From a checkpoint of a small mixture-of-experts model trained on Wikipedia.
Experts: 128 experts in each of 12 layers, 128 GELU neurons an expert, 3 picks a token, a softmax router.
Below are experts of layer 8 (counted from 0) of a mixture-of-experts language model. Rows are named router (the router's row for the expert), up (a neuron's input weights, with its number) and show model dimensions 0-255. Each number is 500 + 40 x the weight over its row's rms, rounded and kept within 0 to 999. Numbers have three digits each.
After each expert's rows: a language model's description of what the expert responds to. This comes from a sample of Wikipedia text that the model never trained on.

# expert 3
router:519533486506543525499488526493511518488504511548474481458538565540404495510472583530573529468496554552458545534436464467496485493555554534514495437505461501411427530419502472575511499592449465460397453438571490446486498571521469461477493505497510554491541459540463527527552470488539471407512551518463519514504504461435476502536528537569497478474501546456485548481531456467570470472479575535538566393474529498538519552535560497517503513551431575538498528512565584478564450468532480464471530535466541503510492466496568524502492498549541533489501488436481542498529537499555502521566428478463469417468517441499417419436494516536451490489482448427541517461410544488540468463480528448537459528496529483507535501521511500501461472486520497482512484502430510489521477464500473
up0:506491457506405573493479545545490495426513495520463553558500484428495438490514483511557459485525509489487520514485582500521508396526489429544462469481476448510469544468444494535490534492544475478554494551476543532512604534536500428445457488449452488516473481533545512524499529510581564455487487491451453532521439444513568483460514565538448424539577498522485482456499524472464469508472453463490549448491569528520441501533465492558548533535508560485562505556520582561463510467436492497522545430548509483523458527488511504524510475513515419508470482514497543464543558472516553521500449484498466389500457502467530458522508530415507515446573563486547503512503459478443380519455514504540423530453457551441439483550463522513505553591448517510480542494478495486523481514480527
What it handles: Date and census commas

# expert 55
router:449487481516456485530493443533495490581481502508480469516466463492491496540390468525525521436484507498508531470560489509511516511432523571531463465495431485477451461482529542525553587446483507503492502494476475489496545525551510489471513554510545488526488462536533549472579457532526445491461503570537483471432447568481457526584514472461476515456545517495540486577544503493532463470519499428522527462511602405507526545446478566545594526536547448485551466528483584519557456498476527510602504483556460504516435478473525521534427482508449459472533511523544546568466496530469475505497519522544506472494435492493423496504497528519540540537448487472432509484444424438561496523439420463495469484496493488452441501480506549500434569581555511417525547486563518528545509422464467
up0:438521504503566510436473535571467505505579511511419476480492377435526524459515396590484503499517530469667475482535540506516533534500440505544516516537524539512448558493485489500511484494544513522527505493504503461456513462478539511494509427466513461531525548483502492479549494513458492524452461480572533595479569536470582442542515483488556449504517519445584526434413561528495511500544525491480541556468486443537458453533514498495479470509451451485506510509512460474527545455460445509570469501450498455478523469453581452576529474483510541523524468469510458538471450468509496518460448492493538510499501535470475512575414573501554521538478561478550543491572524502416520482536467483553537563474515519548453521447485447473493443507472511522468488459518442428521473530496484
What it handles: Succession-box prepositions and compass words

# expert 60
router:483515452493472469573487431512451522458459527508523510403558430483515471501511523513540460496478546511435522448526433478492479531477575481502452499468476482453497414529482489511520519492598473522496486448520490437483522524555542445531485531493550474507530444460485574490555505514502519507487447530504491513548551458469543457449546508522513509473443499516540519464557506436490592485538543489503452537548483486479458585504518511514577575542500432550518548535491521495499486550536565401536548466505475470465394559545549520415501548465544442540531575539527557538450531501495480534451508521559483495510471407462495558526464463496492461556469498492369513449474507444468493505550544388483551453562507506463512485487469524498489522487512531512452512452552506431564489512544494
up0:515510487460533501532479547561526528508520488476537543520459605502466483472554559493478489543530506487510487453518535513530483438560535497534538489471519558487449533507467583494507498493456447442450517501438468499535500459518536519490484521431452485512471477497482588468524527484487473542507474491539552481488451534518499518503472472534450530455491430444445607412505554502487480466443433490439528438511506474498492460497445473423486471515459519524511546517534585560513509481505456533543483495491472460514573478561485459523458473569499451494448440595500526606482435479526426517449498452564505541477474445471532525530538454483537440452555444520558520608502445477488406462471495587529531515479614488499516492507565499485549468497567536561469496490431483495517489564448544
What it handles: Common prepositions

# expert 46
router:505528514521480478453519554432504484606475513489542523444496552583483517520479522445495463521490464535536506495493426430486550550478490517495436520534532478542376489559545542417501481583449490553520531469461478541515452463481498505524547488492480420464521573437522581497496551528524482534545492593479555607506481459477447444545473536550560518477473442520562525488424486483364449505497480503529451538496515512449503484551563486490432505497415477500431532461512546517488563472484453506500487457494573495455511486514530493566505489464482487465524511525506460467482503495431438503487463504482496498421516505505521515526525567429561544473512500523572540552514503442543527540501514528480502535543432467519475602509494466539535509489483572503488459554455568527475521491525500
up0:490454469489544473553461500524488548565457498502515483494462492473516572497535485425482494475437543440480424490481500494457529464484515493511517519496542481587448468533475513465623520507481508541524465551498474573441520423521547402434502461479514518516534541487510472513464563482501467590507495380532481492454484511489512458527450463603552513531561571526534516526541495495461459533500461467537505487491509497476498466537482529470553457477527467501519521456614494442575482528520414435516531525545573450500429522505507484530469479600537464414483501512459480514518484474509464490542525472517470501465552496529458498576532497412542544497505438527531453456471532503502550538520518535466509460578469539423479502527541555440506457563486526570524524535434471470546517552501434
What it handles: Fields and activities

# expert 16
router:417477499483496528537553560418457522455473503473476500444508524527528496515559513527492497430540517494495502497467513544495483540527594482490412496538511442555469467500465538519509547520496502467500441476479452541504510509446473548493521518502489579439458527539546456468420464442524461454436439471485476371560493486493436505452502532461470555472443464475493529462565516545524623500491480495498548566449450528528471498519508500569539479420469552460522501427436517446548427440551496489444471484475529517514500563529485433534512474509469487443443518419500517568501472527405568537496494508526402505509539478427511572513415490496512519498511498553486472534505544470506535480503471539545493512470516515551525466606475532499460457446511471506459498514519460559537457518470560
up0:408513550499471457448502504445479467453424474435521477494499480467523506591490515557486529529521495429563524443516557518521545484509517489513529508505524540526541483482405496488483569425452511496578448504479466449522457552457573521472474499484471515513529547469482468549542550446486521522547488535410498590487519583546491553525529456469439456504556546471484487516522497480529446486520600479523512520447523494505573517486486504498451581455486547427520539533514492449518514459469508548545596536510468480458504487500487448506518532453438439453440528487515550445597505414521507523511545510520549458502515476490454544492454476513530475455512418515461519512484493504471500574482422484513534462504511480579445435454517457510582581532601505492507567522507557490535515547534484
What it handles: Word-initial T pieces

# expert 9
router:619490493548565522467504454543549546474511502484584496539476580420469460512457490472456463507426456509486525467470548511467514513438528495489454532551491493556524467505497502542543465514587529526533497525493507526456507535443465511546465488534472490515523389520535514496412501533506569439473492440491510518576482596561477441460539485481540478478506539453557485508555531527513549491481485571471476551460518371553464473532519518479488439522530457458466443565578478526553533488532534439549494567544462502545450479482422501438509477467492541520519480427530443504511476507502504504415434491459515498561575505516551501472511478505422532538444462450565440508523509494569468509470485576511520504492480510517489499564438493462468449481492503510505526456472423552519556494514529
up0:508457536536510434525558521478520526553520415464489541453553512468524562525555540449510530430441489578623526488526541461517518533546556468529540533453544577455410543501467445485558499459479481409559530505557473549488456510458474527495500454476432446479485426509501474523501563477492558486528470490519440528564541505504475421493476611534581528533506423502506568470497496477462510420591594538513439501497513459496510511457509505445537496463479544525424456502518498533434492429504534500474447485531568511551556467518499522481494486521473546495491468460466533494484455457381508545506482465507455483587519516486505499524536513451496508596484556540443527505499541473498524519550451474520449521498532520529522433480509472471478465477453541499491507506509512478524476542449464
What it handles: Foreign name onsets

# expert 7
router:436499481481381530525472522508489507467580511489503470564532510519554513478462511476516522560554459448566562545555491501438522520478575505510522522477535494473487453459536450457506473552500524447475482455458514573485477439456514510487502493526551459452480550497554470532500459382464493507488507500456484543458470524505452525487536518556486477536472475505509466421531546478510492414546550522450524497536571488493434478470483520443468504491503504475455590536493518460473479437515410545461444513499500512455387471531483503484533447468529504483517424482509559558555529506576542511508497515506562505518521476515470466507470453499546467443489402591519584463436439509473470424457492517581491512521538478496417454467515524526482464499406569526498585504492503581547473511527533
up0:528492526449486457565453458547443563431460527484429484456483464446521523581461537444517501525463527533537443520452565440467475472568489536515454433446495515516573574477477511460508509490428531496492559505504557555458476575495582502475518477496492520515440505511516544499455496487508532507413507541533531547521491589519517404523575483512475524485450509489514512480493490465500498585483484496506545472548457588473477471469480453448449497484505498542569503500480476516545477560504520479436506483487485485410512452454555514491486453502457482506554618473438469480489527435604539582509508481512588538464544504450577503497477514479478505443600548479494490490514473442480472446452535559480533484481569523479487461494504470488490539467459501493528491560575465528590537495509545
What it handles: Year century prefixes

# expert 4
router:526477457454455514483557471508508465497554501528503525471521542509425541496445513447484558463411540491512480495502510514578489559541537536496536538463501442524544445544490437521475476513466558549530487421572488472536510517526523494530476549495554478511430484466501609492511491451516424587523442484482522511460537459442480441567482466482514475443495554495575497415566460496480528493480464549543517544520488559480546525472467485537509539523539502482542545409519440546454431471472480460491499459541470474505493545520524462515572537501511471472462545531456566564469468532499515464534452483491442500499522456554582469511517468526471445509440554505484533506469498473520485491592596434549529426541474518406520450426517512587473498550515554492575433477498496504435543454487485
up0:540474540459537453570514476594509448524528509498486527517446587464498511500448511483526451498550503486543398537485457516578542541529470519539517473516480509481432492452505488507497500526530460482480520432520516524521545501434543489517498508508502452510506510476460540542538504537503419442491521442484453512517467525566543460485499531514575473490534530450482470486546515563522476388442545468537493415502503565534518483478481472488511549465466509543554539458541535486512429518503473446510487499543499525432535586498504487519499504576473569522489465437449407522563436493491481452534483456504471474505431420499496473496475538478411522517536530464502531463441574457493455506506523469456525484521447608474495542536423605447517497444511530580554417518430451523457557531520547
What it handles: List connectors

# expert 62
router:506533466543565495456501492539537531478442539537509502587485497543577457531527537534496474535478550416496576569502538523485470469513526489504523470513430535539497463616615476501464491523481539502428489481457574584555464558510519493446432464461537525525472462492479523475525555508500550467454526450454529515478524485543512494434520517573509587518452499529550475506457526508494436562479473448494569477490508429498501505521518493514540497485486490428537467442467411499534592519550407462535436512540523451487512461425486545453501476503517460474527469455521521508473460461496497500521482456481470551562480520502556519484521561575557528476473515435492488500481500523471505489532535522463489558529568557436477433561538506463495456499431474587522484467464468439413557497465471
up0:487478480483508480556534507506522426482503543511478495495502518491497571542555457541527513499488474452508509527541506489546543457499480536485446583411548508464493536610489537501515511515459532552499541553524450525500522600565465452469535469476499510521481544434431470534513515484461498569444517458495418524454483532445462475431508495523513515523507422502556562498430494499559504496477463536461454477493553534544440523563512483540468542488528507544535513483482529493447500560504453492526481531518468457440583405479561522456484506486479515438452502465479482540496601435543489431466474531448413469560427533537532493467464491466507451481530455547514514535474530552468463452549495517572501489431497518470526395469528566494500512577444498456496574508414471507498561469493402
What it handles: Word-initial fragments, Cyrillic

# expert 58
router:520497473551507511505506432498489504459457487554569527574572445517533549442443538498489532439554488530452519505530494447527559483474571496581491548584599527436484486488498464517415473594536506516457454489539523447527537548545494491519424547536512566513521460513562438507498472554487540458511467507455492462551552504521544492431516468518512472508574450566556465443455506496538555466479487464511610507485509524426517508560512524454513491514510419454514555525456509512477575513540513470466527464517458435448496504477518571430462480481485468500462539554556518523506479552459476528465531562522498481497422490542457509496465564455465483492477477458441500505471460504538501469493435535420533535450560523444443458523410526495431476481467460484505532521572457509553499530536477
up0:602511514491478461494487574505528481467532513472435568488489481465554457500503534536515502425477544500583491518530549457442435476428446501519427506536446512428520541537501464524463483450408444542444488502479525602543557508412544504519459491526463520457503476529504534451425554497471472481492502522510421498511469569506473500524462551519528484475549473463471522533450485507496464455537556562544470487472516520502570502463571515490532474485514503482428498543510520492527499568561456517458460514498453620467433509564463486513446531435501521520470505478499466622589549501520488491460515450486425495509437544518465479540476476464515548504516572524539511457490506484508438520575536504498426542573502497433511517424554494473509482527514456514509487532563549460461482508420530
What it handles: Clause-opening prepositions

# expert 39
router:568577452582494512573470500508507530486537500558478539473498503468500513500474502462526536481475503517483523410506473524436530486474504560475463482533527565508481470494516465505575535460504465570511488467523457522594472460527472509527505423500378498485470466530505494468609472557566548531550452469473520458492466516508523516559535458503467536548471524491539492476620594516456498548413522441509449558480520498513512428587502510499525497468567487447470514475450558513476424484428517546532532422496513477531512509479544542509566514531458470574510466528485445479497516488463489437496498475522558481533540477511503434461401519513517530509481559521506549515512533519508539455509502549577535555508452445464517464445516545486598510599525506458501444470500454502462483479575514
up0:494523457498438463481438453565460471511534554511474479540500519485489444528523547408477514518464436546509543517513521563449547464541544493436473523459484551515514492431418517541526464502498472437528531576490530573474476523520493494504465497544539537500497567493526500477474525519508470493466446509494491554500442467462492444416528438566509467478440535554476582528396482587434465512544434470512512549524481534509550610549543486472535513533558541508467525507500607453542444517544491567521525590528457458455446518497519541445482534462472442427441470515446470504516555467500500473477512422433531480469501517566489464482481491525461492455576454534420503433457501479552456502480471533539540446496502535501503479498494458484464521513459538525565487520486396507505504559473499
What it handles: Romance particles, Latin endings

# expert 51
router:512518557509503499466549465526468469446551493485495505497522456514419464570439473471503513530556529525473544489525496428476466513523520512527448492565445511482521483484545487442564545484502487487447516396462491505492448503480530529443483492427500519521468507519445440474470438518457549475547542540526502531505503491458550473549445415508479468547465557465457409535466429535532575496482483508467517497514469603575421508565470560593515547482529545461473488522537533553529471520528504480490557371566507431531505419537562495502463484506515483550473587495475536487523516487585521497488440472509479417455398519441503529536533525512494526484476556483493521514497508522533498507544500451417470478538556424481506450514542534465511473524534506555496442455580489542500472516478428
up0:462513416483512444585497546604414442505455491516428398546491556511491482543554493521517517542437492493501555506513527512458515540515526464482513520434537544505424492542501520445469525496443579532581519553526441503514544483436478481505465458501530499537489575509434552438495465492460447436472475441466592583479536477484505454514525486542587530442469538519471457493525493461501414542489544523537469484482499524426540460569468491520494481441462459438442471542481507506471541547490481506580495435496529451525565503503446501510505513530454534446551453490498417460552521528492513533504476511508529501532467460510553587572485513497496540566485443452481520460524470476503525476499479467563577470549468445562531569481486577521483486494539494489495524524545574534496504486518492
What it handles: Infobox field separators

# expert 29
router:510494470492483558494536547518515448496463521474508511479436498569521470460552507501479454576493464463482492484536480522495541550453503496510574500511480530523485582546580515550446505576478443514604526492545487556492502544465541555521509479489471492515516514507502454479565455481511500475481464487534519524531544442527491418527534462550524556439471497503546541521450541443514440525531457595455513528527520481452487483532445512529554445526468509519524561483552442580446536463532482475498383476511485521550552498465481470472445483458472464468485538538531568499532565572419511502502463518447481555535529462468539519495500526523491548460426513477410539585548539462504498539455447509469471409513625467533527514474516457510441525513455565437507498483439416505473542437558478
up0:475544540535424497513509557426542504560513518517529480465449496469513495503432509508550512499418504544433513570535518553566501513530537482499511522483490524474448524499563580458479461541430519479456548590450494537517434485569523493374466540495530482504522537525511475490542487444471482466492544539506489577449484400434421509454488506500449527531519538499513497544537530455499508401496518552548476532538466511521559525520536529553510487366514451475553582518504464518482477425421530479571523458497494460424418449488502480492491517484476455433525518523434545468450502513453491532531512541442492549551539509462514551458469538531553469505440481561466469504452457507527528528512478546442499512527433502464488528443555516486508455560507481519478551548512479475528512431509449
What it handles: Common English suffixes

# expert 59
router:540482469498442453518484530437520509522555489543480495432521485525510525445492498484508559500508498533592416506537586499530504477527506519466512539432468442479501512525517498510520513457499510498568507502473550502482508528469462443461556491472493533482493507512542521516521462482509466512568513525528547530497463496432525543465552464479514539471524487531460537535554454498436587410418475486521503437491527587538587511547445458506572582548493534465459524543513419453480481574523537533436472479549485442490472450449606465558493562557512517434463562452502520579513498482556507476514438443483463499479518469570491500494540452455570462450443445502486491427480467431507475545565533423551492512447554472476516511488470541469575521563501482522550481472473503439576478449467550
up0:465518504530520553475513480470579556512526527518485570438491574577410490487562461508540509566444427469487565551529492522446491527531474510513479512526519527515435486473451455509490457466497514549456475563507532563492492519481504465531538444448516493481537422487467468438437509478549467495497486523500437598531454495456462580515495558443472433432446444471592481498500546487550464585500510467441497474463465497493465542509487478422471499498553486485458480486518543550506525478439485447535498547569527555517495517450463476496485536417542486448498453528582467453534474517463477537467508484564465477505541482495563442420547456493578536508541488447529503437482448485449526496529507515491468542520468507606573478527435489507493477495590474478452503482555505498543579446540487
What it handles: Commas and section headings

# expert 36
router:520513418467518421448489478535549463434491479545461485586556471492610433445528519562500464493485530526537497459457522467423525509522442516508501572552562439504503505574511539512486518509570503547414491525495509566494520521498523534456471582426517515468504488532567527458444525508486510512460538484458501467523463479535445490477493549518450556505491473447499480508505505515481489552415504473500544450534505485485502512524495496467421490471472538403450493520481513490512643595555544515523542483525497606426524452465456532433503520494469446441492529443534554526464469524530503539486541569486505433562505535454516454490486526561582542509498509441538518462493498521489469479428486488555532496470509565492465480495507508609458505432561509543525512475474510527532498480458471
up0:456493468481526549522521548538529479513535537483554481521546499470476420478492536558492489493465471506432516489516513486608502526522468503485554402544456511442442541508525459464581484457448537505564484509535512518520496431469459538540509507493523523561482538523543583520543504496513557527609465546516532501524524510536496460524494564498556539537497483558450469473485447496453534456522504510485418470489495513429511506520506489559546405525483496521433499502494494511483478508497486492445508483453478497476455439516443502472529578466528535511494453533538441436500468563482479541486448449350527461475432484474458450534490565464439413503487543490556614510482429496471586531431461482525527519455514535543400517488466490538503487492533532409484446528521517518504481551507568
What it handles: Latin-style word onsets

# expert 50
router:524518452417441455464504460495513461587481458542502547510567551538477455462480505538463510454494523498500474459538394551565521527466462539490530516585445512514376549579478508457439526521507400554473535460508481523552541489485463545448506535461525483437475520546581532531583522470490486561551430463496489544473546439518457523539433460524489505457547449446553512512492515484541442504496458500509487539433578527421484490514548467524422523479473555496503512491505510559479582526507509506563470473548491429505475481475492515498486516499473487525576565549505523516494533564501488471528468583423494518494534512527487495488505503562541500518479509448505597509484530443554495513483492490528489441503491559471465532402418491520531534517517526454474482522491513562465533435472423
up0:451521524582446523526489495513495416453473515499522530464512519473555550479462576521552539572512492420491476526521497428528527535499466465515517500488439604552503467502475447529454579454563475437506520452543542531467529438506514465480507439536508484452592473433502566465516516507515454454490499544485442561476395555512511540474530528484522525551564542480441540556500468469455514497484537539466501522552505489519530491461471543488534494528500444514549530466502504461523457516412538505504536504554504503549550510468463531505459499534463443553527546412502542570495512529462518562462522548482554458439488489467500491505469523530441452535461477516553510489548457468442627499485467498538467465419493548508536566464559494450527438458467564450525527521555454417506423509527481
What it handles: Adjectives before nouns

# expert 52
router:433478530522507443507436436580487525520446500467546488495460450495546483522520524483523544502525523541474565482571445431527547528497554516480529462462491488535502444521496449534569493473501484561505500466592457480501530511551555503506466546544541498499505525415504539561560490537478478485479482527512472497543503511538501492436572504564521538496482434524572499448522514502470556452509566461560546473534510482504507599489455541458523469560489461515594565512530517425501470510544507434468548544477460446421475552553529465486530513500535468466459537546508515482500471540405457548482432552409501485478475438525457525476513545506490464559464472455433476486407510439492590554493512458515466499548517466441486524449434552487509504450523514479408504491462468471568536434561519
up0:472521517432526493476450451407571560473462530457463508501428505500565467497531452523514488500420529506477494540515451464501558464499474458487534471566482519423537485455486543565496468542524498595450509495489480581421460495508561488533515475476462440446514565454512483502479569516481559482541452474529483493621511512478468526529500548538465571526539469519522494524457495573559509490529412545506508446479494488514501564531504408545482555464500443471500547480498492501479422518491512562484449476483519471431465480568476489466444548475559493480511470481546476532453465522521492418586463498493624440446523525539556507453492463526472514460534514504481517560457499475492502516477434513468456523440554517475527488465520415556562516511501470509525505462565440463593467535500531
What it handles: Biographical prepositions

# expert 27
router:520465491448492586521551494446469493496565561497544535435510513559535456543570576461467508398528514458516489506504484505503450520536545427487474500526503519562504494534478523474470493456414529447454516439467517557598479520459505527503517404424493478525457496521434503502510516527451526550552500477524545445533502511507532505428484513549482457541477506545565552519513442559486507520486423496513504535514451505473509457472558417518511482507464490511423603557532370540497449477521487516517499456499545514563530456548490529581468431472454510503458538525464474510530500472457484448498424462520503547550492546439500576494410516469577491473492480528506501521536496514431533447481492516487540540541450610516560485513518501430513490539531519591496491518460553468511516500505480
up1:445500452486449544477469440563534461483474497554508543513528477488556445481484460477551506436573509407515546516556505571497484473583459430471451547451511481530528467500498495514549469512464539494575461447483496455473500467461569525507493446549556454561504564455474463421482469511489527506514572546495510499446512562465528539454499551427465445565501479515495476575486524462510563499565454509541501493482506411522488512459492494518542450506467500498468431433511424475511552533546454458452538577522544505458513517527490563479509506532457561497506485466418443488535493520443475470441494598501450520536462494353559527572501514450503516443534577523429494512491564411501562489525514512550532524538500470522459541523534475463512510493534493522498487463476528494513544505558500
What it handles: Final vowel-a endings

# expert 1
router:460519461532506470492490491564499539542478553545552488503466527554572443549503480487468425468536576470536489504435536531439545434490547436517471490519528469515488411472511453541502526514552537444463503468505528525452475512444543439461525469490474585500512473474525501503499510487550492456462494539526520515532419578506460471456528508462454551488571518507433501449522494572560498556533522510519430527527472459483473519545453542529518465520525515403558491531595485445500505559547528541416489492527503489482550513467450499494477420455476535570525529489574530506536434499545568478531509510424592500551543482549573491536535493532482534479472509489528419466497480500511434490506484475502534597497512507403443446481498454439436556525499439531541485481522560532473492515445417
up0:501497481520500455447570491536526497451536523468425486504479417473554472461433447478504455520526580541525458436454467507480564534550510437441449480494467488528429509459540492563417456505436511468499464490557568497438515534463462521468571494516490462500491480518524459482569513493488498496459505495564488499547579464463430439523549512500428452549524557492543519501522428500482456552526524401556560453441531514524568520428524522421570578457512512504490460499573454515553544515492522493428496462561518456540556516488525532501530512437471484479505533507472466484461502548462514449514533463506525542510454489557475512547504483473575513557559484469511457559500477535513484523445481523513471440511506498440537608475605511480513505525525582410536530460515474491459476489493464
What it handles: Capitalized word-start pieces

# expert 31
router:504482508534477496554478487464450441517534433548454468538524468426453546490471530541553491586389523532440456459534495536479511524540493504494492496522464503471490464518506541473456490447463530480557469459588509467579493494482454550491430500514418562461500471520571491468488486530503491569520474489482505495484452554487474503451577509521502474497485554462499463544528537507521532502505522465497504532478450526493500388543414586517571496537519506470545510451501482538514508506479534555585526436542483484565540519492597461584573469541560421594458545612570539557540497503500517512481453479513487555492529513506482383483479523460460447538481495496469544504492532434503503511564501434523526506480476512444511502445519486485578485503505464448492509451514540535565478490548559
up0:529539521489574490454459524458534510528460470550521458564454474504499523428427402518433544527533456474414545536445505568522512461462531479504634540477456469517417422495480446505495506491454471537474528431509508523557550528403508523521550500478530518591477532492528447496533473534487512494536508537499515485553502465478481479547494503428459504478504570474506518500478534613564500510499531489541453440505457408529424458507520559474455544499504510463455576521483548484551485494531470507489408506565503524476483470493433523579441508488495595494507515591447508426537486449494476475523560526546552480484576512499466476474525583502523505500560543496537517464449519513485481521471500494495479523483510521527509465492483513510473486530556411451500562481503529445493418540486484
What it handles: Table cell separators

# expert 5
router:564521493567527526580514498533516512454512467547516440502479519489436474573459469447443509489442601501560515450521490523481473486507490511493503517564489537450497439535510520508514494478493509431501529450466546487498432498544416487441511480504497525574421496473445469469354488535487466511497464448524467521477531434520538471495499592529435534473456520547433491470600535509530563488478509514475486530528500472480510463531528458499492492519550547509449496568500556517488501547496558483520525593555495506480574581497452533507524469473490500475474413496538548493483577521570541447489452502503501482545473475479537552431498499486471568452532493415507462415534511488538473504503510554514436518487495445515472471587482501518540445437551442456526527471577555560555436526500528
up0:420539469500507537529444518455539433471511508496526471401478472481487467494491482527470605469470481562548550429567522451500493494542469474444541506539507416493474472518411468499466394512499579474548483506504555565527485494527498478453570453497456476484533526494486556521530438532484462493516489503447494558487521455417384493477549535461527488459500495504488488532511566498518520524556518470531517457498526553554482568530452434513517489518548527538517533515509524493509450579530436522548500481587519545499444509500536526481497449523500479482528557499479482496492543430534545510481469514492414511427473441399459482533580506531471519519505474489567428569490510460496463562479466482479432468546522481384484527549487438517550518562502424448556514509536495524528547510523533
What it handles: Chemical and math notation

# expert 6
router:504530465489487520509512519520524430522457509542517487524521543550553469561450470539484558451500588521588561534487486475438497477435473482484504465566503519586489492480522498550438563542507520472550540433480505503485561474464498515519511468494526486500511526489521519532525473518490456472474469520520526481574534564590442493529515529501454469512472459465475461414476496510624493501484517458499519533531499477462461473516563439497460430551441486447501534594545504441514574524477572491468479482511516508509463555467443456589490419494478447562497565536489495492488502442420522539459599588548470444526548553516477520472513501502503448500510541502500524537558488570476468500408389499518445456533463444435488510510509479508493505475458504499530401531528480586480468481560504
up0:482558514449411467539534479480469548475463498545463457462462465539512587530442416523520500520437548434494529513452509482599510454529499490532505515504495542542518566470448505462439478535501485468507508453504503571534533472473475474454432492487513535466493495579442503535536492528526524517444534493500580451532464517518457508515471541443432471503494504507433457523541479431577461452491512504452475444536459488521510500510492529418573537533544453492588476587479453480471509545494557408506448540507546501519531535508489487421441410515464522544506464468440527526448472517512537455486496622468528473499509467539538485502505537487411496503588528500465472513533443603526528533522572482454468523566559537497517473536482443474553552443492502454469491519541522506463533454523458
What it handles: Word-initial prefixes

# expert 0
router:542522497449500520534481514453526486465451446573504591486513463550520467492533517476502532471450543493520473471512466513485507468576465480484556499425516485472480428465577449488428439545511516487444531517512474443532495533505521580488493538513522548540469499472465521462568480403518560532472500513482520418567507514452520504524529520542446463538477500453446517506507631447546419497514551576486566557560500490464511501456483528491548482500508517465483516505418550529506494445533444493461472609497511543505512418519488519562511475486510452487461521511428520541453530448487469503491440522463535459539529478541525492476514462570505500580456505520512486485471548482463577467533488419512471577482560467548487493488521568519475494419461469451477545545538519596564448579493556
up0:505519478488459490532498445542560574410531462442485489568533527480524502490495512473516418452541484505470488470553547504498512511490510544505523537538475482540527486514512449480478518555494451421465506465557511527453502481465450476492467510467583465492505487522474539523489471514447502453545564463469377438557452463525505552513461523533478497464453546483501509495525447506562482474557385515532439487494409507470506548537568518458447540485453539483504615509514513501532468575449467501452557515501525495513415508475501499554376490490554503531471504461506495492524510468545532479551533488491495464460436462464432491553532543482509573493532444525500472596553543512559536538489473482455488565497461497487449461544410473443502524516545560545525475553538417512551548527577521
What it handles: Table row pipes

# expert 15
router:505515525530490495471512496526493525533496476470522494543452448533540518541520416506516511415505534513562504548440537599411514497522557536503475495575526533482558522534465417535549548456478532489531452537507464534447419508506504527452486530533459565506518450530478464499455503528519496433463487483564435436501519513543471500427556534444455478494522544486477532440521435521501492456553517502487450493509497479500518463533501539481431517494590518399537456563521558447549538557520477463381471590488478516454538545491444476534539464490459536442443516442556522553525495504466487433477513500484441530522532518479525504449536520421522469492477398481524465386536540538565516473477533551483514490443514516439516469565476561467516553488508468551473523441482532519521484535488568
up0:477547455517532489442434407513503528527497465540476543508513518561550494451503507460503543470512539432496472460549558479574462416496531522433485526461574545495443495489520470526502512488486517436473495596496475552513487560518455505442430476610419499465518486458479514540539516479470480467526513548528493488537537420548528564493469538548533428559417557552558484500468541533500517444546547499463466558480483543499551490517443493534489495489486523525617440493466534508480497556521511411474446485501487472524469470502542535512463490456495507557517457470524436463565446522460561499486487522458532505508438499574498458491533471504451516577506475501563487484520535509527529471441489538430567494528583512523467517532475424547500472517545522428458502468496607530496552517486416
What it handles: Capital letter pieces

# expert 33
router:517553477522548571508463501511498465532461537574391517483482452563506527530545529508455500518535506457501519480567509491552530552515432490454508494502505604538529477583524533553456515544481467509414506465465536508466522489527538477500497457474505454458467458530476481507456551551537574509453532468489546475595564511520481477515476480516488489597440524568497495548414484480561551573478484451543540573505443515443489455532542443554423473502450492489496519514466415441522434455472523472505524475523543480471489530460489524488500446478518420429423453574437528534483547468534552470541531536477435533508480484489455483481492559559551511537493483477444506533563508569443539475524489504485412535472484458463519538555520500489497510546413557510462496496445572465503499557517489
up1:562478574507466463492548509524472436513453468514483491507504555472494500461508508509529486565540520485442473499473479541452412487533552425473526494425513518517494423548552481591464463498454502526494428512495516500549489482466542455548612502455509451504444475552513528500421558577532505492523581441510531570592539587474503514497502482564515482544551477568543524452481499537526496482494446474431493397498545481480470513469526520531571513547508531465466603484521461469463558478519476481447500491528481495428492492469529506473478486500511543461579507507508440571471496475559451436526469483520454496508514436517554549531472524508471452499538481532521478492531523565508513438483467496484462519490560500539521398411457467435515583467467559502519461435513567474496443527534461
What it handles: Final o/us endings